config = dict(
    d_model=256,
    n_experts=128,
    routed_scale=0.5,
    grad_clip=1.0,
    train_tokens=711900000,
    steps=6384,
)
Below are experts of layer 6 (counted from 0) of a mixture-of-experts language model. Rows are named router (the router's row for the expert) and show model dimensions 0-255. Each number is 500 + 40 x the weight over its row's rms, rounded and kept within 0 to 999. Numbers have three digits each.
Before each expert's rows: "comes before" lists some tokens at least twice as common just after its tokens as in all text; "gets" lists some tokens that make up at least twice as much of what it gets as of all text. This comes from a sample of Wikipedia text that the model never trained on. Tokens count by the router's weight.

# expert 45
comes before: " the", " a", " that", " his", " her", " he"
gets: " to", " and", ".", " in", " by", " a"
router:535415521483522480580545472591467472542484472496510495481490530483413484526471518484519534509516444497542470429442498556520535445459521574521541487469481547535544515538536415506492496453522450494477504439527530439518482475502605501504497504490519509543506572524466454576458535508485386451488534435428561403485506480438468405512582492493465457583520470548476484479498568490533520473432526441426518512469458475470476503511576507501509495465551426508435468501526548520530488428498514523499500382498498497450518481508424493482462528476475505520573548500442507436497525487573504519487450514526536461457524536500510483511526486505472465473503554497556468622510491436471559503507535558544553522514513458532460451505473525540508519534578458497497563504509444519507455498482474

# expert 75
comes before: " the", " he", " it", " they", " she", ","
gets: ",", " that", " but", " where", " when", " and"
router:508483522466581515487491482506505509491465443484516547498527559525431519461399529499439532491529490502524477430480480473486526484460551540460507494493525527468484504534454463495515442436521449507450579493481526415470514464384510516521543496458508457544502512506493498534524486492540433520528435487393504432458477491482516467483557527453490476537510486490494448498467576507524511417471498412482501535505479503496437519523445518536518514473485492507506484555589621526521547446440474563520522424525492567450565524497461487484476536514390490495498475584474490536524508478596481472520537558507479422508521399538488483465550468510546482479489505514522489507486553491494544449474502525633525531514523430556527456525431469571545481552588404496472517520488464520505483511527499

# expert 69
comes before: ",", ".", " of", " and", " were", " in"
gets: "s", "es", "ers", " people", " members", " women"
router:499533490468538461481557535530535488509549523504559511516486500599483466523484535525530519502432447511507587452486528537537415512510511521448462520528500551458537480460486498499521477394460501506494541503502489408503536505521582498470478522525484496539508542504484390540497547506504459532513508468457512530546527475542475475467570492536501453505522465563494509437486583517524543430353542457475506514464452508480477476501499503540561484453463522501468479516557551508483498519499490576446422432518488482480533482471480507548529545510396499507505499597522492486505442479596498485550551528534484432446506545527494508589554507511470489558465580442495485577459477485535524505520524453466588569477522504531542422540492443429488492495558410535499608476493506465516496497504505

# expert 104
comes before: "\n", " |", " /", ":", " JPL", " Genus"
gets: "==", ")", "===", " ==", " ===", " ="
router:529486531468516489525555481554585530551533537556514531472453525533501447491571551473450492516519490498458533483400540530479508455487496508442545542539471566469527545431521541488449534502529479470509565453418464397451491407472512525444484499478598540569473513527503489485483482531533464462487517489498561473495540418477469452528665502514464479516596495517513471515498524576507507513490512488450473573511498552467431524486560510519543512533494484519439422506500576528499520466521511481472505424519453475452505470519506513520515538511451492506481495562539481508561536478522496578528460485426517480464441485501496412504463506473477496404534530456506454577480479501512621459497503525523598511519546505527482521521521450501564544545501533455493566516483500507442465512484490

# expert 86
comes before: "\n", "==", "The", "born", "-", " a"
gets: "\n", " =", "=", " (", "-", " is"
router:493425501524576507470521502543460474523525479459587517467491548527457498488459508480444527438493475459455600485456514498510441528437532488500541479534460508462571504486466519413490464461472546402499480471506516386439536525473527478526518577415513490471500508490528465497555526485517560463481453517471558476519474495482473445531612455514415498489555480523526480494495526538536579484535476404489499542441447528503549524486499505500447464526541543505446401570543545493454510466471477471415484461573451533500535576464462499477486552547475514533469508581513572505495561497578503533536492544514494503496469483566527442525514533514488475450460510450529454569505490504543545477472542514521546504504454403508555449453506417470496545499497460490538539530510558559510481494464457

# expert 67
comes before: " |", " ", " Party", " Democratic", " Independent", "|"
gets: " |", " ", "|", " Democratic", " Party", " Independent"
router:506504507498561447516480475545514473510542521484496466476470527442506443480477541478489501535469473483461477462501519478558462474500526505427525555484490467545521504529453517495526516476568512410495542497482511401457470423504529543509414528515612453477485530489510504539515522455474469504489518478459540465507534469441501424462544527511490478503522537522513562386479518493609574435412554419463534576495469457506482519484580431527528487454483543484455481546511568452496536458488502517487474492506496529512466568508513453509434554509426522478502592513486498459514498519565556482536453503533476442550492472557474449579472474495549471476488569420452496542501493500473556517453477541555512519456464470503442442442432512548464519561547498577523520551417458540474451547479437

# expert 79
comes before: ":", "\n", "-", " by", " information", "·"
gets: "==", " ==", " ===", "===", " Born", " Country"
router:487499510429480519514630509530526454534476493496506528495533501519447466528483514453464499511487435489557523472435532525505541544466449432500506496505446527487485478490484499516486528445487498480525498453517527388510492428552534527467415528504585541512491525559522445525532556453511457535458464475489533470469517464464487467559599454526498527522529503514508492500585529519501499495598480378561513558459468524505447551487430530534528493507433504504496484467506510475507421489514558502495516441479475512497486493490524441503522514523427433516453456515470481463549604428556468500554461456598467526451432501536469425554551461513475452436473522449532454624494462481495579486487563532566537473493479543480520505511529500501513549518561484531504609496509526504484482458485481

# expert 76
comes before: " the", "|", " Representatives", " his", " birth", " these"
gets: " of", " in", " MPC", " for", " DF", " de"
router:519498496481547515489557493556487486531489564545501528509546574524485500546476521409442457485439467512452355479500564543448518498469496476471490523525439536513486495520531533452493532431483526451561529519457460434488527509517576471498481507454535425524521583513538551523496574448435457423464457470469565480455463471485528453531613472484505504486501557554475477503449537534483541477436448410439489578508499503493438554485501502538576542538541478490467486495517537493553551460472448517509484485452497566532537492517438519537517523522561519583538494587511539478508536503533462490537430510505507450510435513594509497552485515441500492475462485500501526457493497522555564555523479517527570548503526472552465455483502450570525551460555414537545540483507487483539472536497523

# expert 113
comes before: "\n", " The", " In", " He", " It", " This"
gets: ".", ").", "\".", ".\"", ";", " 3."
router:473500527535551551476545486533489462493501525511545477468543498452368418567478475468441483502527500484453491489504514519561503493497511534452533475496454489459490501483488442510519476435507483442488526553482497396475485462438528501448502497491549501544465565536500490431563530492532501535516489421538483485519502459430509514521497486449498483489579518571487513465530569509512530393427521442462521485519458522504577497483485521506534438547547459511449522494548637480492475521488569576474421458558488527482532485461448530407520473515481489413526579555489534480538465446594558511487486513481514534477475466522494519583501454502504518450482545532529468587544438472562503512501508538512600495489456423469489553508458465512514541564547481482524514516470509558562495518555476

# expert 118
comes before: "\n", "The", " is", "In", "born", " was"
gets: "\n", " (", " =", ")", "The", "born"
router:534428526503523479522577508512498488535557457477537493502528530497467516469412545485492528426430455524479492414528547514485433504491516521474558563519434583509575564461512532483492485431464527501494523452543511400449512477509501524504474574467498496499539444502471447523569549498505462477471512512514532418483505457460465442598622505509470478519550461504540499484455500560494514499591449417425506539457457475474539539509474510487512508571521505489433471549549615551505478503490494499531514427562436464453538536500470472504477492504472488494509469583510518495485529522574494479506485601501430477457446473501496447510513532546493511429439466459484485595454491436527540519463511562532584478485456466471541533511524491540509506563556518500498570525500509523511491481497459

# expert 77
comes before: " |", ":", ")", "aged", "age", "present"
gets: "=", "–19", " –", "–", " (", " Preced"
router:416488484436535498508526515547512514536538490509489535474512471468455469450462525514471522422478410528482499490493466480568545464495518479491486473537513496520518537553434476495503470493493547435561498494529500443480504393528565485505483476406555497497514588519490475545487512463468459491467503513459508523377507534454510499479625463479473554498540463529521478493495529521561500449482532401470535476451512497478507584518499487502518552484526516518480432476494503497511530512518509456432463482579488522457508509493430490492485591540439477552552541529482479521489550471561507483482502466505497496502487554596428479523527491519448432453454494492452450623505450546551553450429514537557525508478466581572528512513515490532487619586557521507459474510488547506513518546523415

# expert 85
comes before: " the", " a", " his", " him", " their", " her"
gets: " by", " over", " of", " under", ",", " against"
router:490436507493485540538513456585467441512473515501496526479467500479450504528491511466487552471446451500486506430471536566593536501490547592477604524451510504479513550533478543469497516435569523466540556474503518421466522450449556427536455494442538511570541589524555484560522524533484475457547542497411585427415514453448486458487526557467473482522548517580516438490505510572539528448451474421477495479409447507490491483511530479555531502488460522544521450538551584512420563424477475586480474451479480525482476497503513495496480548485449532486522524523504540481483424489501459499490470494496520500469502488481454476537506516484457491468500519452455477555509498519491561532536552508568532499523466432496504423530413464552468526555568438508487546478478450522474510517520482

# expert 72
comes before: " the", " a", "|", " well", " an", " least"
gets: " for", " as", " at", " As", " during", " At"
router:560448509516515529502490474477520513489502467455583547495495479529435446514423550505464523509419468545508538488501483466648480465548487477505437522510528617483479465497485506507493492472471482462486507476534496435480525443479569480505499500426535495476469489497504429523500505580460476484451514455498531462481538442484529453493534501487497472514552517493525478446460495535551494406482544442482540532501430537513462408524494493563531615550433443482468490518573641522505507469523425522514478437496483484517513502519482513514496538529549459608533574535496487556548482471510469526579437525494468501461489479531523517553556451504570453493522516527520518475490466447512560495521526508536550487486495501525437503534515509520486472516593464511501588543472523591441489554568493

# expert 70
comes before: "\n", " ", " —", " MPC", " Space", " JPL"
gets: " |", " ", " family", " Bar", "'", "·"
router:515463529443560462537526494531502484456461482499493521514502516508449503487444547460534523458540463474459531514497553496451506503463541540420506471462476561478537459543502435491481511441446521517485513476497575418421544477518537522487471509516502465532510568501504447488532577535509450458496504476487522435465494455420506454465550485563522449544484534524498452466503585457519477516384473476475482556509481483489528524568618550503520544443526538473452446549530614531471512507516506564511492460550498502398557456496416495476464513514387466428488506525497508504511490436538488486500447520514523454456483492571537506530478449440496517498519542495540465461545495459519553510545519546517609469551508493489446494470466453598487577501510493473467582476577481548501478530528559

# expert 117
comes before: "ed", "ing", "ation", "s", "y", "t"
gets: "c", "t", "d", "s", "er", "st"
router:556488505471544518490587521508533471478506493493527506509516599499484538438529465491523502431483442520523515504494504421567465515544511472558517486490462551552527460510442432485529469479542513507519513473526513392481508511523546525503471505458508621528481640561507483516545559443522450482509498451463560434561546429455521485446570499503499527582535517518553508470470495493506514476480486547494494552517459536475556538455512473574522588447521492506555543522520567516474433453510462590506486444533482539493468538516472536471491574510414482532509497543461574512531437546601459535545524540537482463495518504587529511562477493414466515501530507501491513588488522471486575483457510529502568497456470477563507441485479485519476492495550462503485575496484493538497518480586478

# expert 88
comes before: " |", "s", "t", ";", "′", " —"
gets: "'", " —", "er", "a", " 1", "u"
router:485426498469537465476518502483487485497496557504545617549505590584432511512532511522508509475499449530440565524459512451545508500496511485525495507479436549488542448481494484471487462471540505480586544491454504469440522506438538526475511547479487495504440579521562448578508509443485439473480501439490572415505493441479565510546597457532525480467505493501557512440469491550567513456429533513461494508416438479443462525511461501530499515441506506479515547497500543449492464436480554534488511486471490556579515500544452491507445522519442488496472528548431501537500533521601478508510527477516543497407493432581468560546508521451470421380457458541489516568522529552538601499515511539528500547489506488492493471502469490577568538490505529500482523537461504532531549518506494

# expert 65
comes before: "-", "=", "|", " Born", "See", " Country"
gets: "-", "\n", "==", " ==", " Type", " •"
router:540463481519522485496561484482540485542446496486502471482472478475424480522502533489386503501495478512506522549507471567464463544447546495505547473502454495471549487522478497441495461468473532481505516481464515319460497497507513579526524500500519512501443540495540514499540586422567446458458503525448513476472541435507497489537614505485439499551490542474505484458535550501530502461501488468516571529466399541463355514500479533571529513457470522509444499517556505471464496507563558547523472428467483582477462539537472501513544568484471461592484522529458452479559535462520517484504511470462460535518490542572494537494538478431470482429416577387501449524480494503497564518492551529519508464474499471464488470481504439512492515509522487531478587486458481553509479497490482

# expert 102
comes before: " was", " is", " were", " are", " of", " had"
gets: " which", " it", " who", " It", " that", " they"
router:466494505459598480523478471521508475496483435476520528557512525524511546464456512473443532524470458483525506436512525543510504491490533497495456511459428523457503525561521412461475502437506481504461498462477491426486500508521515505535530522507463458517521495533469496513502498540482459500536498536438517437457497482513462457532591524496471499511529460502516553491466528487546495486448483393519468556468431516474509504507579504537519475443469503513450474565529504473545489489441503551492490414543489525454563486501485479553523520519383510555500515609470500494484487494670520486502478566537513455512481516537505456540514471493522488463466502515527469699481500535521540434509437527491551548551516459601485501528502488509549560592619485533492560498472438504515486506504497

# expert 105
comes before: " the", " a", " his", " their", " its", " this"
gets: " in", " on", " from", " of", " In", "In"
router:488505474450519526506551559521488487505471519490545480537459564494408532521483456485432486375442452450483423460502514507490451464475544489539557524527462498509557530497479514529528509463503488482501528429496507486480503436487547513478434486459499527494478599547465469516535486476491453510510500446472497417462481469505483418514623536465484499525554556524509504465496503517538524362447524401415481483483479487485411507511599492469519491483480493479456476508566637525475540463474477517467461398547490518489558471447469527563455537526530490549469557524500485466503534522473487532548466520563474488492471472432503552528514513445475534449487468478528490495520473518529503519494535502573578570490510458519469480518469446544506570488549439542467549476516453545559489533495544

# expert 106
comes before: " |", ";", ":", "–19", " also", " /"
gets: " 0", ";", "-", " 1", " 4", "See"
router:473470562529553500463488494487514542504510478538527497513426470463464474454487489511450489485499446522434477523473476499555514509494578519551538473497425544468479506498499500491483505517521524477528518512448495437471564482522526494469484581437610505496530630517504416507482543465513472527493498485489490474484505389453498488533590470489438522476516498541491523441508535506598526477515497406492463451465453518435494533501485542507506489440498539475410422494505584577499547445553504517488427526562483547532514483497463455506471539546459451656509528529435455511532479464598511566571483484455488483466432517534489401532490497540478460496473500468497444560478507487533508505459519528599541576478544493569471477515496521493510538526560493522470504533546527510479481532477475

# expert 91
comes before: " |", "\n", " /", " 0", " 4", " 1"
gets: " |", " 0", " him", ")", "z", " them"
router:498480465474589517533500485538512427477531542548480584463483547485468538524509497486488493537475450534497504504517593514534544438507552513487503520519504536440482493527473466474513542426443518466479524484467467436466514484480558498513437477469482490502558567522592467498555536503481419525493445487415565450464472472443469495514561507463507519477553427493536530506491504528497510430422453454501513484495444513519518516477496472502508552468469469438476479493488614445432494451522526541564454510529411529462565494454477522516459540561459409494499527610479485471515462521520507594531506483481499463512483460580547443529489491463478444536514542539455491560530487498564607524467541547595490553494481434537480540521461450517494461531493483523414555485529479559475498502576458

# expert 121
comes before: " the", " a", " be", " his", " \"", " its"
gets: " to", " of", " the", " in", " with", " his"
router:534512533508534512484551490528570498521493545503495527514526513518467496506486533484480542401474449472528481471536498489500574514497495465457501454551463527518504462554454479447558454429490499536518531503521533466422553428500573529448485528493547549545475600547464398510548531459495520560509519432456501430409484504477533473521564430508474541539517486521508454499503490528511509453432541433535442484507468508379412477493531464561512479505536530478461518525578539509486543513491482540482455460532501530482476470447520504454416556532446537588529535493481528511516495462582468575553479533482498520452471478544482433523531475445520558512501509449488480584529526523497554543491467514563523539506449489540507443481489451570541534515525549558476619554437486572495493547500528

# expert 71
comes before: " a", " been", " be", " not", " also", " an"
gets: " was", " is", " were", " are", " be", " had"
router:491508524510606515506571507571547439464514521471524555474473483507530507525525468477475470528609422531477559450451490472498457541489501486461480510540483541474600498544492448507512488504487450432477528495467498452502525463471595510444508505516532523507486589496470489533527569443475468543519487436524495561478503528483489431561607495493499478499487514464455495497460485499515499490475498430457505473522473511459438507497594502551476508500503498450446513494545512476510522485540470541392527454533487552474500517473429502537526534470379521484536585555491505464509549505509435501542487535487514548431469485512500523577589461449462476458498509523526448511496465477563558528512507499571551566484509410515531516442463486570421527349527535544491481486493491518520465549529487

# expert 93
comes before: "-", "\n", " ", " Episode", " ISBN", " pp"
gets: "\n", " |", " (", ")", ":", "\""
router:567524471454482463499554514506539479474477518447509495556462522497476539530477515463465504383503475478461581451478525531499505464507477571454541488462505562490492463506462444498542477465484524509508536480485469359482535467422591515505448518531520522548525540513509445517572478499525449463501518488424500431472538431529493487503568490548423496504561529565454483461496461511480557473476444413460497563536484481425526503501537524514524477548521522534472491558472597530519518512492436540475436474520501521480513525495444506556438568501438531451580585499454566535592497533535499457479501525583502522463506512590520496534494448410532491457491542447525537556513477467561494461504479510498572513504528537569511510496497525505513583589545501543486531563457489490481522527523497